config.toml
hidden_size = 160
router_score = "softmax"
tie_word_embeddings = true
lr_mult_up = 1.25
batch_tokens = [32768, 65536, 98304]
Below are experts of layer 3 (counted from 0) of a mixture-of-experts language model. Rows are named router (the router's row for the expert) and show model dimensions 0-159. Each number is 200 + 30 x the weight over its row's rms, rounded and kept within 0 to 999.
After each expert's rows: a language model's description of what the expert responds to. This comes from a sample of Wikipedia text that the model never trained on.

# expert 39
router,200,221,148,221,181,190,209,172,199,244,173,167,210,207,261,171,226,187,186,216,178,163,147,201,163,185,208,230,222,224,178,220,185,173,199,194,220,194,239,206,268,201,233,177,187,183,175,184,187,228,245,227,243,200,191,170,210,244,254,214,223,210,172,199,209,137,220,189,207,196,182,129,221,188,221,230,180,203,176,205,168,205,225,227,179,145,145,110,197,215,248,188,249,190,197,158,193,216,210,192,210,221,209,224,157,188,173,224,243,263,243,206,262,182,201,232,180,209,212,205,225,197,219,230,160,237,230,133,169,252,194,235,179,212,221,184,246,202,182,172,180,177,194,224,185,210,166,156,125,204,212,248,226,185,263,178,166,239,219,189
It responds to: Abstract role nouns

# expert 20
router,157,205,206,207,213,179,193,174,213,256,201,176,194,144,262,161,222,224,187,222,154,137,159,197,167,155,242,220,224,275,185,226,193,169,147,238,226,230,199,190,230,253,251,147,219,171,172,207,199,226,217,220,204,194,146,223,175,248,227,171,241,203,140,210,236,187,228,244,221,188,164,180,198,197,184,183,186,219,185,264,204,196,239,204,195,171,188,188,172,218,221,238,245,170,209,166,202,168,231,178,273,166,211,186,167,194,186,249,205,257,199,210,270,171,226,244,199,213,210,194,215,214,206,205,126,193,202,165,155,191,212,224,192,200,168,193,259,200,203,205,178,191,166,252,195,215,193,184,183,209,220,242,201,187,204,159,190,223,237,177
It responds to: First-name beginnings

# expert 9
router,179,223,151,253,190,201,201,169,134,232,207,173,193,183,218,154,211,191,201,210,200,168,176,242,190,180,203,215,224,246,195,214,194,150,167,235,185,178,178,191,240,246,225,184,197,182,150,194,165,263,238,195,216,166,167,171,166,232,238,197,236,251,190,164,268,188,224,168,221,159,147,168,193,193,239,230,199,190,159,233,169,179,216,213,210,133,182,133,200,218,236,174,246,233,177,175,199,225,237,132,202,184,233,192,164,190,168,226,223,258,198,174,254,192,215,208,187,222,217,178,217,220,223,213,164,171,234,143,174,256,182,232,212,214,212,135,198,196,186,207,189,178,212,220,160,183,167,148,164,194,214,227,204,149,214,202,200,239,194,188
It responds to: Place and kin nouns

# expert 30
router,153,193,166,227,181,174,194,196,243,204,211,197,175,150,261,146,208,193,204,252,170,178,150,247,218,169,197,215,205,233,180,235,222,152,152,245,228,230,185,210,218,231,235,182,189,203,135,193,149,240,226,219,243,152,126,180,199,208,253,170,222,224,152,205,230,174,202,225,228,194,153,181,223,213,230,216,199,192,160,251,180,198,240,201,197,132,183,168,186,183,205,196,268,222,239,155,215,197,226,191,233,170,225,215,152,185,189,200,200,255,193,186,241,185,196,211,175,216,215,168,214,242,223,216,152,206,219,159,141,235,184,252,160,177,158,185,232,208,171,201,169,209,192,221,196,177,173,180,155,202,198,204,219,143,218,170,196,232,218,186
It responds to: Places in infobox entries

# expert 26
router,180,214,201,230,207,177,221,179,217,207,209,166,181,148,229,174,223,172,166,220,187,201,151,245,180,160,221,172,251,232,165,218,207,184,190,216,202,201,202,223,207,228,217,212,154,151,155,229,178,261,242,219,231,181,177,187,179,213,280,207,243,212,114,180,219,150,242,208,257,195,197,150,220,197,206,224,149,205,169,221,192,256,254,201,211,121,189,195,146,169,187,210,223,187,229,224,227,197,205,191,231,178,239,190,157,202,166,218,215,254,225,185,235,202,209,231,174,219,207,190,236,241,255,204,136,177,204,157,150,184,192,230,203,205,171,199,263,187,230,186,195,179,160,236,161,157,164,197,189,218,189,217,212,175,220,165,223,227,196,205
It responds to: Table cells and letters

# expert 8
router,171,182,175,236,220,194,189,177,205,240,239,206,183,152,268,180,220,195,177,245,168,173,158,209,208,188,277,231,241,206,195,252,198,141,191,227,233,215,223,205,189,233,223,170,147,143,144,213,223,228,245,200,234,195,171,166,203,207,218,183,207,180,158,186,222,172,230,193,225,138,170,201,198,232,211,206,175,186,178,231,201,211,226,214,178,188,179,189,164,182,211,186,243,189,216,206,197,216,180,167,209,192,209,229,144,211,194,252,222,256,224,196,273,197,276,224,166,228,242,171,202,245,223,250,161,167,239,202,172,202,182,199,221,203,204,169,220,198,237,205,163,207,192,237,192,213,117,173,147,212,210,244,205,187,249,217,213,210,207,138
It responds to: Colour and size adjectives

# expert 34
router,188,224,157,205,190,190,201,178,222,225,201,180,162,184,230,173,228,194,197,226,162,202,136,207,176,145,216,239,250,209,185,248,178,193,174,227,230,187,167,190,224,240,258,177,173,153,174,177,154,237,240,218,243,160,157,171,159,242,225,198,205,221,179,153,221,121,226,207,198,168,159,152,213,221,245,212,163,203,151,231,173,214,226,213,208,147,186,182,174,170,181,200,240,189,229,168,211,214,206,179,211,154,238,259,142,194,199,222,201,238,217,164,252,203,226,226,174,209,254,173,225,245,224,229,188,181,240,149,158,208,177,218,186,214,167,203,254,168,188,225,206,179,173,218,175,163,196,203,159,220,185,210,218,159,231,158,179,238,228,189
It responds to: Argument prepositions

# expert 22
router,208,221,182,214,207,188,186,164,159,203,256,173,197,192,232,183,225,190,178,204,156,166,146,254,209,179,178,202,301,221,162,210,188,177,192,237,215,208,196,188,223,244,246,148,198,179,160,206,179,204,235,240,228,188,141,137,161,253,234,179,225,242,153,166,199,182,212,231,207,162,193,155,214,209,211,213,203,189,182,223,180,210,236,211,165,174,144,164,188,196,200,177,247,222,184,196,190,169,251,164,238,188,218,194,111,195,178,220,205,237,186,180,230,216,238,219,178,251,250,167,232,247,191,237,177,211,240,174,167,223,213,237,202,214,202,175,230,179,195,189,211,178,209,216,175,172,150,198,123,232,206,206,243,194,224,167,181,213,220,175
It responds to: Clause connectives

# expert 57
router,159,232,156,197,216,202,193,162,196,229,196,175,158,176,273,191,229,212,189,215,172,156,166,234,230,187,201,206,234,234,174,250,203,172,160,241,234,237,194,217,218,214,210,186,194,136,169,213,200,240,244,204,235,172,161,174,169,216,227,188,214,200,157,190,222,176,223,208,236,179,168,167,224,199,239,235,121,225,181,233,178,228,206,191,207,188,194,171,182,171,179,190,264,181,183,192,199,193,247,198,210,199,251,194,161,174,172,233,244,261,230,178,262,193,252,232,152,204,219,151,224,240,191,212,139,208,210,190,179,223,201,221,152,203,205,177,249,185,197,189,190,164,199,193,180,212,167,125,137,216,175,222,234,141,196,164,178,212,235,177
It responds to: Mid-word continuations

# expert 38
router,194,227,151,200,212,189,214,190,178,245,214,199,175,141,214,209,223,187,183,239,167,193,162,266,183,154,239,207,257,210,220,201,235,166,139,244,212,181,183,210,208,239,248,180,168,156,183,153,194,215,249,213,231,192,182,186,156,206,196,182,228,186,173,210,191,172,224,211,230,165,141,187,201,187,237,194,154,179,197,263,160,205,220,223,205,163,186,158,163,189,214,178,238,191,176,232,185,192,213,195,241,173,228,213,126,208,176,283,241,250,225,201,245,162,254,205,148,213,199,189,258,228,190,230,154,172,221,181,200,223,206,228,219,175,193,210,211,170,198,217,164,164,184,183,160,202,154,169,170,187,200,214,217,152,192,142,190,183,234,160
It responds to: Modals, prepositions, verb stems

# expert 55
router,151,240,171,224,205,175,187,194,176,288,212,174,191,167,206,187,205,223,193,190,205,198,166,261,197,154,229,205,271,208,201,199,183,159,121,213,202,211,201,164,216,234,216,198,185,193,153,191,153,183,208,199,210,208,195,148,172,236,220,210,243,248,172,173,231,179,260,229,279,129,168,147,195,203,201,224,167,192,182,237,201,240,236,202,206,166,166,167,203,210,199,189,275,213,189,180,214,233,202,179,222,199,199,189,162,233,197,244,202,257,202,181,246,168,217,242,161,195,241,145,192,229,192,250,169,190,238,157,190,192,226,231,209,195,176,193,199,148,174,234,203,209,189,214,172,207,144,210,166,208,216,221,206,154,239,183,197,220,229,211
It responds to: Numbers and quantifiers

# expert 44
router,190,189,183,221,205,169,191,184,184,213,250,186,206,197,226,157,255,215,213,234,158,193,162,219,201,193,247,234,258,259,223,224,203,199,171,231,206,210,189,182,198,249,240,183,177,180,149,182,202,217,217,221,211,178,166,170,183,248,221,205,242,224,137,167,235,177,231,187,227,163,203,161,204,217,212,220,192,192,213,246,190,210,217,225,188,159,181,171,197,196,211,184,199,199,196,201,208,170,240,188,207,164,238,208,121,199,192,241,203,254,200,189,250,145,204,249,182,208,224,203,215,219,203,196,107,188,254,124,123,216,200,241,182,214,179,179,211,187,202,194,192,206,182,262,118,195,166,207,143,196,197,235,199,154,235,186,179,248,204,174
It responds to: Consonant-cluster word starts

# expert 46
router,166,204,216,250,195,159,205,176,247,211,209,159,205,152,279,143,190,210,192,199,181,179,156,227,187,153,247,241,229,189,203,215,181,155,175,226,237,181,176,197,199,230,223,173,178,193,148,209,172,239,227,213,226,176,163,186,173,195,226,178,232,204,128,184,267,176,222,217,212,159,160,188,249,212,239,234,164,211,159,221,179,222,236,221,232,134,196,186,202,158,193,207,227,194,216,197,178,197,202,188,254,179,196,213,175,203,167,228,221,247,189,181,239,186,234,233,190,236,235,198,194,217,209,222,135,155,190,158,135,216,169,183,180,193,181,198,244,192,192,204,155,198,198,207,147,187,178,182,117,246,217,238,230,189,220,162,203,220,206,158
It responds to: Place and name pieces

# expert 49
router,144,216,163,216,219,160,163,188,211,230,199,173,185,181,224,158,240,211,184,208,163,168,124,213,217,162,215,188,240,231,211,243,186,142,185,207,217,223,194,171,217,275,245,167,206,190,175,200,190,221,288,221,237,184,153,167,187,217,226,160,220,244,177,207,252,166,223,209,219,164,176,160,236,209,191,245,161,181,170,233,192,227,215,192,174,174,159,149,134,184,208,197,229,199,200,183,203,204,227,184,227,160,227,206,134,221,176,218,222,233,229,136,229,206,223,241,175,206,212,206,238,221,213,223,204,189,229,191,149,217,169,200,173,193,145,224,203,189,185,187,164,136,160,228,150,179,177,183,172,237,193,199,221,184,221,177,185,249,207,187
It responds to: The after verbs

# expert 2
router,153,196,206,238,208,177,203,181,194,223,209,166,175,132,257,177,225,194,183,227,178,184,154,229,212,150,232,189,231,247,200,240,195,154,176,240,227,256,185,204,244,252,272,158,161,184,173,195,200,240,207,215,231,188,163,200,196,207,288,178,242,214,148,186,210,178,212,225,218,173,169,147,227,230,213,207,183,206,166,213,210,220,217,188,189,145,205,172,219,163,219,224,276,174,221,179,218,206,212,178,227,199,225,177,179,208,196,209,225,241,210,169,254,168,212,236,166,199,200,192,221,203,255,241,139,202,238,208,155,198,211,225,172,176,186,184,238,180,178,231,172,209,189,253,179,149,191,185,179,230,205,206,220,165,234,154,161,232,220,154
It responds to: Asian-name word-piece endings

# expert 10
router,163,244,160,233,207,175,167,186,164,257,258,184,180,178,219,146,250,198,160,161,148,167,203,220,179,190,238,231,231,250,166,207,230,183,180,221,204,192,197,169,239,235,235,171,158,185,182,179,169,233,218,242,221,181,201,169,205,222,235,225,236,232,164,174,228,169,239,233,245,178,199,146,208,208,218,218,148,218,190,229,180,218,234,186,177,190,160,164,204,202,198,210,238,204,236,192,195,215,229,190,226,214,218,221,138,226,168,236,224,262,231,168,246,163,254,258,159,197,194,158,228,239,193,211,121,205,225,175,175,212,228,231,192,215,177,195,202,197,231,187,182,181,162,223,201,216,149,155,185,198,198,249,223,177,226,156,171,236,217,204
It responds to: Word-initial prefixes

# expert 37
router,152,236,153,223,187,185,179,181,155,241,245,181,181,164,217,184,225,216,171,203,207,163,147,240,183,165,211,210,219,262,194,219,184,154,195,207,219,223,173,204,200,237,220,139,204,176,157,211,169,240,241,214,229,164,164,180,175,236,265,180,226,199,192,149,232,199,208,213,245,169,152,194,168,206,214,213,169,199,155,215,188,208,200,215,206,131,157,162,215,201,217,224,278,226,209,193,188,219,234,175,204,153,200,208,172,192,176,219,234,251,210,165,247,217,242,210,185,265,194,159,205,227,211,227,178,204,218,177,185,256,178,239,190,227,211,165,194,210,203,212,167,149,178,225,189,200,111,137,187,204,186,226,250,177,234,204,197,222,226,182
It responds to: Nouns and nationality adjectives

# expert 27
router,165,207,182,223,222,167,196,170,186,214,239,196,191,178,255,161,198,208,176,197,189,191,143,204,217,164,260,223,246,235,199,205,224,153,204,229,246,224,193,194,214,217,210,177,191,177,163,221,177,218,199,239,223,169,192,175,160,219,240,188,229,214,149,166,222,173,263,198,184,181,141,191,208,179,255,196,164,175,171,270,191,213,221,220,208,133,175,183,198,158,194,211,239,193,178,191,202,176,225,200,215,189,215,207,185,232,154,222,229,253,185,182,260,186,220,202,175,236,226,151,211,241,186,261,127,206,207,197,140,215,186,231,125,214,186,182,267,171,178,176,173,147,206,191,155,190,184,202,167,251,177,200,204,166,219,166,219,244,221,166
It responds to: Name word endings

# expert 35
router,175,232,194,196,216,185,161,179,197,229,230,177,212,180,237,190,216,202,196,182,171,198,180,220,240,207,210,216,294,228,209,222,179,195,147,226,216,198,222,176,201,225,222,215,188,173,178,198,153,244,237,201,204,163,153,149,162,238,245,202,211,228,142,208,221,182,253,191,260,130,216,175,198,211,238,235,187,197,211,246,182,231,219,219,180,192,179,110,196,209,190,170,260,167,212,166,197,224,192,194,231,195,221,197,150,237,170,248,186,259,222,174,277,176,234,244,182,194,208,198,217,217,219,243,177,215,216,171,186,231,214,201,186,219,149,203,239,185,173,218,187,207,202,222,118,205,128,180,153,209,183,210,192,187,208,156,190,231,198,169
It responds to: Day numbers in dates

# expert 3
router,180,216,166,222,186,180,181,193,190,255,208,186,178,186,241,166,257,200,157,207,140,168,178,254,215,146,212,178,284,230,165,244,222,174,182,204,223,228,178,201,202,255,227,150,188,213,162,193,178,229,237,207,217,173,152,183,175,249,249,173,198,208,149,154,193,172,217,242,213,168,191,185,211,199,201,210,178,196,161,246,193,222,215,201,182,157,134,177,182,192,206,199,237,211,209,189,190,199,229,168,229,174,227,196,154,223,162,213,177,245,214,155,250,200,224,240,182,245,246,199,205,247,223,223,164,205,251,175,154,197,197,256,185,220,165,183,221,190,198,213,203,178,168,216,159,168,141,214,133,225,190,196,226,180,237,168,162,236,197,193
It responds to: Opening quotation marks

# expert 43
router,177,199,193,221,171,156,209,188,200,272,218,189,185,184,269,173,222,198,194,204,218,160,148,239,226,200,215,219,238,237,197,194,211,181,155,221,218,206,227,191,199,230,223,183,196,186,134,219,184,234,264,204,229,169,174,155,188,249,236,214,209,199,157,174,230,176,215,215,227,156,179,192,213,204,224,220,182,203,173,215,193,255,231,200,203,163,192,171,175,187,224,177,251,180,198,225,194,173,211,181,237,169,228,199,139,197,191,242,237,271,254,200,251,186,258,231,182,201,196,193,243,233,233,244,160,191,269,145,156,238,216,209,181,208,200,174,232,199,211,210,181,196,191,228,186,206,109,188,187,220,211,263,231,154,221,158,194,213,217,157
It responds to: Table headers and superlatives

# expert 17
router,168,194,171,178,204,168,213,185,203,235,173,142,199,200,226,173,221,212,205,199,187,198,155,240,156,175,242,224,242,198,229,203,197,159,169,218,185,194,214,173,204,212,255,179,212,166,184,182,183,198,224,196,204,209,187,157,196,222,202,233,223,226,108,213,220,174,229,233,229,127,180,170,221,202,221,244,188,190,179,213,137,240,226,222,206,147,168,151,182,216,210,182,241,206,214,182,183,199,186,196,255,193,220,240,156,189,202,249,239,261,196,167,252,198,232,250,165,229,203,189,228,249,208,273,129,182,256,160,176,234,207,224,180,227,192,192,195,213,202,225,173,195,208,221,175,205,141,189,112,192,206,240,236,181,213,183,171,218,227,196
It responds to: Table numbers, word starts

# expert 32
router,180,222,177,203,208,169,191,177,213,233,228,161,175,168,221,147,213,161,183,181,193,185,135,218,209,126,214,224,225,236,223,210,202,166,132,223,205,221,185,181,211,258,217,173,155,178,164,216,154,223,210,211,203,130,185,169,184,228,235,217,245,246,104,186,198,204,217,229,261,172,160,188,218,219,199,216,172,185,198,231,198,276,206,196,169,132,179,177,198,195,185,182,250,198,199,227,233,202,229,170,204,204,209,225,175,219,186,226,218,254,212,170,232,187,223,235,157,249,216,164,231,257,195,249,157,184,240,211,195,213,180,253,194,182,184,204,216,156,188,191,215,198,192,186,162,169,167,182,187,227,197,223,239,139,233,175,198,220,229,204
It responds to: Numbers in tables

# expert 23
router,168,179,165,220,190,199,209,183,204,253,199,164,177,200,218,179,217,192,166,205,166,157,171,227,194,183,230,212,241,235,173,244,199,176,169,219,215,213,185,186,225,229,222,186,185,147,181,205,156,205,211,225,249,170,180,140,202,231,244,205,235,201,125,151,230,174,240,212,242,178,202,176,213,208,204,236,153,201,168,262,176,232,231,213,160,148,151,147,211,187,226,199,256,194,174,189,242,202,231,162,227,161,212,203,160,176,195,236,218,266,193,192,241,179,215,232,149,220,219,192,214,237,231,242,157,229,264,145,170,215,217,225,212,223,183,194,225,172,186,218,189,188,172,211,189,180,158,186,158,213,182,239,222,150,227,154,192,262,241,194
It responds to: Year-opening digits

# expert 1
router,194,207,179,239,210,182,185,192,239,212,238,196,159,133,267,136,215,182,200,210,194,165,142,213,220,155,240,211,228,219,171,228,198,190,189,205,211,199,201,205,205,210,212,215,148,181,157,215,171,231,232,236,247,161,188,185,174,185,249,168,230,224,133,193,243,155,241,197,237,186,139,186,214,232,221,197,157,207,176,253,199,221,236,204,210,130,207,176,171,190,179,214,255,208,199,174,171,192,211,217,250,171,212,224,177,191,164,228,247,267,187,200,242,189,219,231,182,223,219,182,216,246,217,210,130,204,194,154,133,222,163,214,147,221,214,201,253,180,194,162,171,160,185,196,160,188,183,168,168,236,184,207,221,192,184,178,190,222,226,170
It responds to: Proper-name word endings

# expert 5
router,187,227,158,215,181,134,182,173,218,216,188,184,139,166,231,164,218,168,155,200,189,200,152,205,168,163,189,203,210,228,208,224,191,197,165,217,241,222,160,208,257,256,220,172,221,168,175,230,162,262,204,224,219,141,146,173,186,253,269,220,206,217,130,198,229,198,252,221,234,189,168,220,235,161,224,195,190,220,170,248,197,220,205,222,173,144,186,149,201,201,196,196,246,191,195,222,216,202,227,208,225,203,216,217,175,199,168,230,223,253,226,167,271,197,230,228,180,227,249,166,191,230,164,244,125,203,197,160,171,210,223,227,169,190,191,221,232,187,183,227,200,168,199,170,198,187,190,201,146,238,172,236,198,180,212,159,207,201,236,193
It responds to: Mid-word syllables in foreign names

# expert 56
router,172,223,159,227,189,161,171,174,189,237,195,206,149,154,263,169,231,168,170,222,155,153,131,242,176,180,225,212,237,244,168,226,228,146,167,232,207,198,198,178,207,235,219,182,169,144,158,181,183,215,246,208,236,160,152,184,172,230,250,219,232,250,131,207,223,155,209,212,247,157,144,198,216,217,238,228,189,201,226,260,171,217,217,233,211,185,175,146,206,159,217,205,220,212,199,192,215,199,227,190,235,216,202,235,120,218,177,197,215,241,211,176,234,186,250,218,163,235,207,188,237,236,224,238,182,198,225,161,162,231,209,241,179,198,184,186,223,165,213,212,174,211,180,212,173,204,190,173,165,226,194,205,212,162,220,184,204,197,228,175
It responds to: Line breaks in infoboxes

# expert 24
router,174,177,196,256,175,197,189,198,216,217,201,191,226,172,231,168,234,176,189,214,209,182,151,240,174,141,258,219,235,196,186,194,163,167,184,207,204,165,167,165,219,229,215,183,186,158,178,215,196,207,239,203,262,183,160,191,205,226,241,190,250,234,151,178,242,165,224,199,240,151,170,194,233,228,209,214,186,188,192,212,182,221,236,232,214,143,176,162,224,208,209,210,244,212,169,187,187,181,212,153,241,172,247,243,162,213,177,240,209,258,181,188,231,180,233,241,180,257,207,176,229,216,226,270,133,183,217,172,125,240,205,208,201,222,178,194,254,161,219,212,178,198,207,221,167,200,146,165,165,209,192,228,181,181,246,170,213,237,238,155
It responds to: Sports competition names

# expert 47
router,183,232,179,188,195,166,206,189,181,234,222,193,179,188,213,181,232,189,170,203,187,155,168,260,202,151,239,205,249,238,169,226,166,191,179,226,222,218,178,208,202,244,215,182,188,186,162,209,161,213,276,194,224,153,152,193,171,235,229,186,247,242,125,170,233,158,235,212,232,192,209,206,230,214,220,230,176,204,169,254,177,225,235,220,206,128,173,189,184,152,205,199,197,203,192,193,185,214,183,166,236,172,228,216,152,224,163,233,194,241,203,172,240,172,234,235,183,228,224,197,236,242,236,237,116,181,231,166,166,206,213,221,195,194,210,186,277,159,191,201,185,146,192,226,168,199,160,190,127,210,189,215,203,181,240,186,205,240,224,199
It responds to: Separator plus capital

# expert 25
router,184,228,179,235,208,172,178,176,203,230,184,164,181,156,265,183,222,140,174,197,187,194,168,227,178,137,221,185,233,228,190,271,196,178,161,215,212,245,217,176,215,233,226,161,189,181,140,228,186,242,268,201,220,166,178,176,211,233,232,188,208,213,183,173,248,193,235,221,228,155,166,172,243,207,221,225,157,242,147,216,156,225,214,183,209,183,188,170,198,158,196,207,286,178,221,198,184,207,185,205,215,181,217,192,182,238,144,257,214,243,236,163,231,174,244,228,174,194,239,172,198,213,219,225,194,146,212,196,182,231,239,238,146,203,213,200,198,181,204,203,176,153,167,222,175,184,177,171,187,221,194,242,228,177,213,157,184,239,246,159
It responds to: Verb and adjective suffixes

# expert 21
router,185,238,197,241,182,175,187,167,182,227,207,173,188,146,220,181,230,196,168,192,177,193,161,224,211,195,250,183,233,255,200,227,210,164,169,216,228,202,208,186,202,234,255,143,169,156,147,191,192,224,232,194,246,175,182,190,193,240,265,208,233,239,139,185,210,167,236,214,234,145,163,184,191,212,233,228,183,216,167,233,164,193,204,201,197,157,146,165,183,168,173,189,297,199,207,182,191,204,222,211,242,172,245,197,183,224,179,225,229,255,199,156,280,211,268,206,165,216,217,186,220,227,202,218,169,181,213,168,187,228,200,228,175,219,199,162,243,199,209,212,187,181,147,253,182,197,141,166,162,207,186,236,212,165,219,195,185,234,209,184
It responds to: Digits in numbers

# expert 42
router,186,209,181,244,205,127,198,200,184,206,174,191,172,150,201,176,222,194,185,197,182,189,105,264,187,141,253,198,224,238,185,227,181,187,199,232,205,205,202,201,230,231,247,206,222,120,135,211,192,220,212,228,229,194,169,164,191,199,287,229,224,196,118,167,216,175,212,235,233,180,162,178,219,199,209,208,187,198,176,221,210,233,242,231,207,147,192,162,169,223,175,188,231,190,214,203,196,205,249,189,212,177,202,196,187,200,187,211,215,258,207,145,258,163,228,225,179,179,216,186,254,244,215,245,125,209,211,151,174,239,209,228,203,229,210,182,222,181,187,243,180,188,168,234,173,186,176,191,177,211,174,217,189,161,213,197,204,219,234,183
It responds to: Slavic and foreign name pieces

# expert 51
router,199,232,183,196,200,167,172,193,196,247,183,179,151,159,199,164,234,161,171,228,158,201,171,252,188,192,246,193,231,197,191,210,221,171,183,197,235,189,197,234,198,248,247,157,164,163,193,178,205,212,252,202,217,197,199,195,193,213,235,175,225,220,137,153,214,167,239,228,264,192,204,205,234,225,195,194,185,232,216,225,147,241,228,198,164,187,184,143,162,208,218,193,219,190,223,219,205,196,227,188,267,196,239,238,129,199,200,242,232,265,228,182,249,217,234,232,173,251,228,131,203,231,221,243,143,172,235,156,193,226,189,239,178,214,170,186,216,219,199,231,172,190,188,210,202,196,102,199,169,193,176,217,241,172,203,172,205,218,191,195
It responds to: Word-initial consonant clusters

# expert 33
router,186,179,171,241,208,186,178,152,214,218,208,164,175,171,227,166,212,177,168,238,201,154,142,210,202,185,231,228,243,229,204,216,184,154,166,193,215,219,178,194,217,233,203,183,168,158,181,193,186,235,244,224,226,177,165,160,198,221,245,205,225,213,125,215,235,171,239,210,219,158,169,192,205,182,199,210,163,187,129,244,171,197,219,214,176,149,210,164,147,205,214,200,301,214,212,190,179,178,188,161,255,177,188,201,165,169,189,233,220,265,228,159,267,183,236,225,146,221,213,182,215,268,194,224,171,201,212,164,157,241,182,249,190,203,194,199,224,205,185,193,158,191,212,223,168,187,161,131,179,216,191,219,193,199,216,190,170,236,225,179
It responds to: Country names in tables

# expert 29
router,192,248,187,210,199,160,149,195,181,234,241,194,150,164,210,167,229,210,120,183,200,156,169,271,176,169,185,205,232,214,168,200,204,154,160,196,187,209,199,194,261,215,222,175,172,200,174,189,175,192,227,202,210,174,149,170,157,222,242,220,195,242,134,159,211,155,230,274,256,184,191,187,236,190,212,225,159,220,181,274,204,239,237,230,201,127,152,174,184,208,199,198,231,191,227,190,181,195,205,187,209,177,228,193,185,217,178,208,216,242,216,188,243,176,260,228,185,203,209,178,205,254,207,245,159,204,221,183,170,231,177,249,195,218,175,181,216,171,199,214,166,191,185,189,169,209,139,196,176,215,190,216,200,170,245,178,206,215,256,158
It responds to: Capital initial letters

# expert 60
router,182,194,166,230,182,185,191,172,163,234,175,193,185,214,244,163,231,188,167,219,180,163,164,212,207,185,223,238,221,190,162,229,206,193,149,221,232,225,180,219,251,232,212,183,192,187,181,197,154,226,230,252,224,177,178,150,213,265,245,205,256,202,180,157,210,173,227,192,229,163,178,161,205,209,238,216,196,177,188,208,168,241,221,233,209,159,160,133,208,226,183,201,268,219,199,145,193,206,208,177,199,190,223,243,147,195,192,197,240,250,157,208,240,193,205,254,138,210,201,147,228,234,195,251,176,229,211,151,180,234,207,271,161,197,166,186,216,214,202,179,187,193,174,209,197,176,176,179,151,234,210,235,195,134,237,176,194,226,255,189
It responds to: Plural group nouns

# expert 58
router,211,209,168,243,192,206,163,160,210,219,192,162,186,211,242,190,248,173,188,199,191,142,147,209,207,198,207,195,240,234,201,254,213,186,139,199,200,218,191,203,214,231,207,184,190,204,166,183,196,249,253,247,249,162,168,175,198,246,244,190,201,200,148,231,210,168,192,219,214,205,159,179,238,194,212,198,203,183,169,222,174,208,242,192,208,153,180,149,189,205,201,196,261,177,168,180,207,231,189,214,238,163,235,228,134,183,178,250,259,271,195,183,229,163,213,218,203,223,219,154,232,210,213,249,147,200,198,154,196,244,231,258,181,204,224,177,196,189,185,230,177,180,163,218,183,155,178,190,172,202,197,246,185,161,225,152,209,281,261,207
It responds to: Profession and action stems

# expert 50
router,199,240,144,194,190,189,196,183,203,252,215,167,209,175,250,155,237,205,159,209,139,175,157,220,191,152,217,187,230,244,175,218,251,210,141,252,219,219,186,189,221,265,240,188,175,171,170,193,126,213,243,237,218,156,162,193,216,222,224,170,197,188,178,160,189,190,222,214,224,200,174,158,188,162,236,226,184,211,141,218,186,210,238,205,188,179,186,157,179,172,197,220,229,169,233,204,196,196,197,175,225,178,196,222,172,245,173,229,174,230,245,148,235,203,216,242,139,223,240,168,227,228,232,234,205,205,232,204,154,223,196,250,199,196,160,179,235,208,185,187,204,152,155,211,188,184,177,162,134,233,221,216,213,164,230,162,186,211,245,172
It responds to: Commas and conjunctions

# expert 31
router,181,221,181,222,171,154,197,156,200,209,239,148,203,212,233,157,221,206,175,207,205,170,155,206,210,191,250,190,244,220,173,209,215,166,169,240,251,227,197,186,202,206,210,185,171,165,168,199,179,254,256,242,269,189,184,161,194,225,225,195,216,200,159,176,234,145,203,239,227,167,193,166,239,178,260,205,200,199,171,223,191,253,216,185,224,163,191,172,196,142,239,185,289,191,202,172,195,229,217,194,213,183,228,219,165,189,198,234,256,253,213,183,246,137,230,224,166,187,199,171,253,227,236,236,175,209,239,175,155,220,235,245,185,211,182,174,205,163,231,217,162,201,174,196,173,178,146,197,206,182,191,237,209,188,212,160,208,257,230,179
It responds to: Media and social modifiers